{"activation": "swiglu", "balance_loss": 0.000586, "balance_bias": true, "lr_router": 0.00263, "norm": "rmsnorm", "beta2": 0.98, "batch_tokens": 131072}
Below are experts of layer 4 (counted from 0) of a mixture-of-experts language model. Rows are named router (the router's row for the expert) and show model dimensions 0-127. Each number is 500 + 40 x the weight over its row's rms, rounded and kept within 0 to 999. Numbers have three digits each.
After each expert's rows: "comes before" lists some tokens at least twice as common just after its tokens as in all text; "comes after" lists some tokens at least twice as common just before its tokens as in all text. This comes from a sample of Wikipedia text that the model never trained on. Tokens count by the router's weight.

# expert 7
router:478529533500564556579456561483563518457540483474457522512490483572548412512480538468529491480542483465515539516509546515481530480539510455518481469474511532474508449561543494557409450459485528492492604491483502573522493469533431482510487458535520541455466531526443474487595532439494434466472484466517466552540490494486565491520470471564557573426546507447561528504464543483470514553549
comes before: "1", "0", "2", "9", "8", "7"
comes after: "2", "1", "op", "C", "ro", "oc"

# expert 11
router:449485541508531540603492514528541523465512504536499456519479509477506474574438565527592472505526526512507513449610560524500482492438557427426487470438487531483565457528500481515504452450399531497496566539447470515459449564563495518542493459523531415489496528508468497428508529466473453445480556439542466461541478507465496465502488455574536532542508502488525464503492479456465512504522
comes before: "0", " |", " |\n", "3", "–", " been"
comes after: " |", " ", ".", "–", " that", " and"

# expert 45
router:493488512501508510563445531466548497435483529504482513522564506513552492502496517454492508525524506527546503504548601562481534540395501458441520465478522519482517430525502480498499451443483531453480589467492499493536522502559432482564396475520536487502504532531443474483516527460536468477473525428596471476605532507462496458499499455539462543508437524434570474555480476467454456469576
comes before: " ", " (", "\n", " Total", " The", "%"
comes after: " |\n", ".", "id", "ac", "it", "ic"

# expert 14
router:497525551451542541536527506494521496457480501500501471458502488576519481542510601487514531518538484511488504504560530551430465486399513463485486508465482555482503474528564490566409469464501514470487564521448543494502465565557430533474482461511527433490488500526470504487557580467521457507421477403503466515532521456497480507474460493560519525494514534506570441432435483522445444533608
comes before: ",", "9", "8", "0", "\n", "7"
comes after: " ", " (", " United", " L", " South", " New"

# expert 56
router:495532524454572555513516512483515529472495492527488502484551489505544445521497579476564501500567526550493490496510515553396553475440538418453498463485495545457517442511512478557496454443451494466527580454474511477526484562558466496509488482515520475428474560550483481423572519455458439485425534468521475493502502470474495489504425465537554486460558583485557475446461517433469441480555
comes before: "1", "2", "3", "4", "5", "0"
comes after: " |", "|", ";", ",", " in", ":"

# expert 49
router:500521522492529575524514580479537540462533451483526514512539485555536507577521574471599475459543503485540515472576528540440520545438493480524534462441500561488507436555551434533490441536484492472445551445508504529489447514556477511521482529518501471450440533492471481481585527477511474406468538462561494462560541501417454448500488489514530486492483522494530424528482481502445476543581
comes before: " of", ",", ".", ".\n\n", " in", " and"
comes after: " the", " The", " United", "The", "'s", " this"

# expert 50
router:527516488482492539507478546467532511479529487527422546528568502527568510576575560510609475507521480521513509412508533554509498501489506414478533482518515559446466484490505459527464461478484499480508544470530496504498468540575423532533449465497540457455422554494480484423572494473520477432486511470571473518546533492418546464447490489545536509425536573452556480458464531480445472521491
comes before: "1", "2", "3", "4", "5", "6"
comes after: " |", "7", "8", "0", "9", "5"

# expert 23
router:452498543434558543553482490505554509468502542555477490471531501569557447515471618469563493498546463477487532464521548525458493519511486473429506442444489573503528441525518524508473450452461489510523599522460571490535468570557437557504479440547448481504469533521487490420560534467467459518472539444579467514543508484480505492451446514568534509484503547464526474454495530475469466479539
comes before: "1", "2", " the", "3", "4", "born"
comes after: " |", "|", ")", "\"", "i", ";"

# expert 36
router:479545570557529503530483560504490542438513516480476558513484530470538490484476550473512482527522511484518523503541566547462528518449497394503466411507496526443534490574567476578484469442476488526517598513446534496450450514515480506450502508503474482521476506527454419434527543465516516461433476434552444493512523494476522519429416472571497500467517519451531487474462552428422489549549
comes before: "9", "8", "0", "7", "5", "3"
comes after: " ", " (", "–", " S", "/", " en"

# expert 3
router:510473503483515530528518579452524519466502500493496494508514467517545474447515561477594534507537473491518486433507516504430478497443480488504559503445465566484498488557553470557437468461517530449524579492496553596502479554529450509496464481499505493440444510502490475482577518445440476434449620429549474491557519508453498480433426515527502503464487538473542412485500507500443452463560
comes before: ",", " |", "–", "\n", ".", ")"
comes after: "8", "9", "1", "0", "7", "6"

# expert 6
router:502551561519529576490481584451526527462511493497473469509523473581541489578509576493538517452516479519511518459604545556463524516510526434462485472404456550462508507577534473575496449510497543537495533538463511493497477500519444543497473484542469472509485527545449520462546520433483483473454571438527455424536468489511524483486478485578481560516515510524563500471514500463484382514541
comes before: "-", "=", "|", "M", " Born", "S"
comes after: "\n", ".\n\n", ")\n", " (", "\n\n", " \""

# expert 48
router:474550515492518529567512530481606517485510525513487498517525503501562436507484586496541533549567489541474521453548586533440478517487528463521541505511548524505523461527521525556476458472465528457532535471472506524491422527537458469517444463558495525498465478530473496454608473456466416477429498464527458501539545477467526476520464491611539581458503563462561470523473507456446462513562
comes before: "1", "2", "0", "3", "4", "5"
comes after: ",", ".", " |", ":", "°N", " January"

# expert 44
router:447535533484526480481529542418562557420545553482416482496518458507541458479453572479587474475456498494526535484564501535415497522447492429425492467491530521465474436531550539485482458447474494475478553515472464482496514497568461494581465427502470427453481502531495467494489540449525506444442534496528491509529460485454508502473520473552478551547440544472472504493423507486409491459528
comes before: " |", " ", "0", ";", " |\n", ":"
comes after: " ", " L", " Z", " Ch", " K", " ch"

# expert 8
router:506508550521495528539493527457508512438532499495447482514546456536512482514481531520573553522527527480550509440577519536437518554516519479434524441465493533499488435526544478527494452447446509477555559431500527532455416492533439514527406444559475490477469528539486488493510574470468470474462537452614438510508511477458496477476502527525507602477521510423586491484447495499438467472552
comes before: " ", "3", "5", " The", "4", " He"
comes after: "0", "3", "2", "6", "4", "5"

# expert 42
router:464495549469522562539509472471467538448539496553466516528511544486503470514454552543516483510506477495542570447546522518479524495472554435460516462422504507499542426533556493508515474412494511534514540494488549538511510561545453497532498450564473441477529546528433473414519488407500511437469493503591471451568504508494541502487398462557530489502510500441539471485513564460436472542583
comes before: "0", "9", "5", "8", "6", "4"
comes after: " ", "0", "–", " (", "-", "′"

# expert 37
router:499513557434508527549516549478497556471474508547441470510487486518562468501460516478560479438545514459528543473539522540489503504432511417469541496487551517529487483568545504527441438467497512516448555547490498523483479534534428511606434488540520497505525485468465504479610530429493539491454596460592453499510542479451466491450453513521541508534479510435524508497439503462438442535551
comes before: "0", " |", " place", ";", " century", "th"
comes after: "1", "2", " the", "3", "4", " can"

# expert 5
router:452491495522500482564491573467504489402499506513463503492504462557500480528486544494569562477516480483549553479551483542468529506464498403467521496443512536458460484550518505587521432475505529477479603506507545515470467517564465514578424459479522509482485520560504511458540509399511469483443516409535489522565511515489514556474448561582530518477531481535541450485521520502418500517562
comes before: " |", "–", ",", ".", ")", ";"
comes after: "1", "2", "3", "4", "5", "8"

# expert 41
router:454551523484497587520489587530542600465522546501462501537532485526525463492488556452558508543518488467554522409543572514450501529484541428488506464459506531456524421555481483518453482476479505507504573489480505546515449556536466498535512517491477421462461492547450448459572514434536493515426512474513493451519483445452574443486502440562510541504473528432562487506486477511462438481519
comes before: " ", "0", " of", "s", "y", "ical"
comes after: " ", "-", ":", " in", " \"", " on"

# expert 4
router:469502552529506529546493522458497518456502492504527544502498471510499512525547597480560521497545524503482514440515574550501487491535518426534543475465493574500541456525535461553489482429483547450447543572481501534531482536510423566510439516555475468465485522549400461477582562457529463485435509519517535535517537498442516459485476448537503526470487524427495433536446470473397441477559
comes before: ".", " |", "0", "5", "8", "7"
comes after: " ", "1", "9", "8", "4", "–"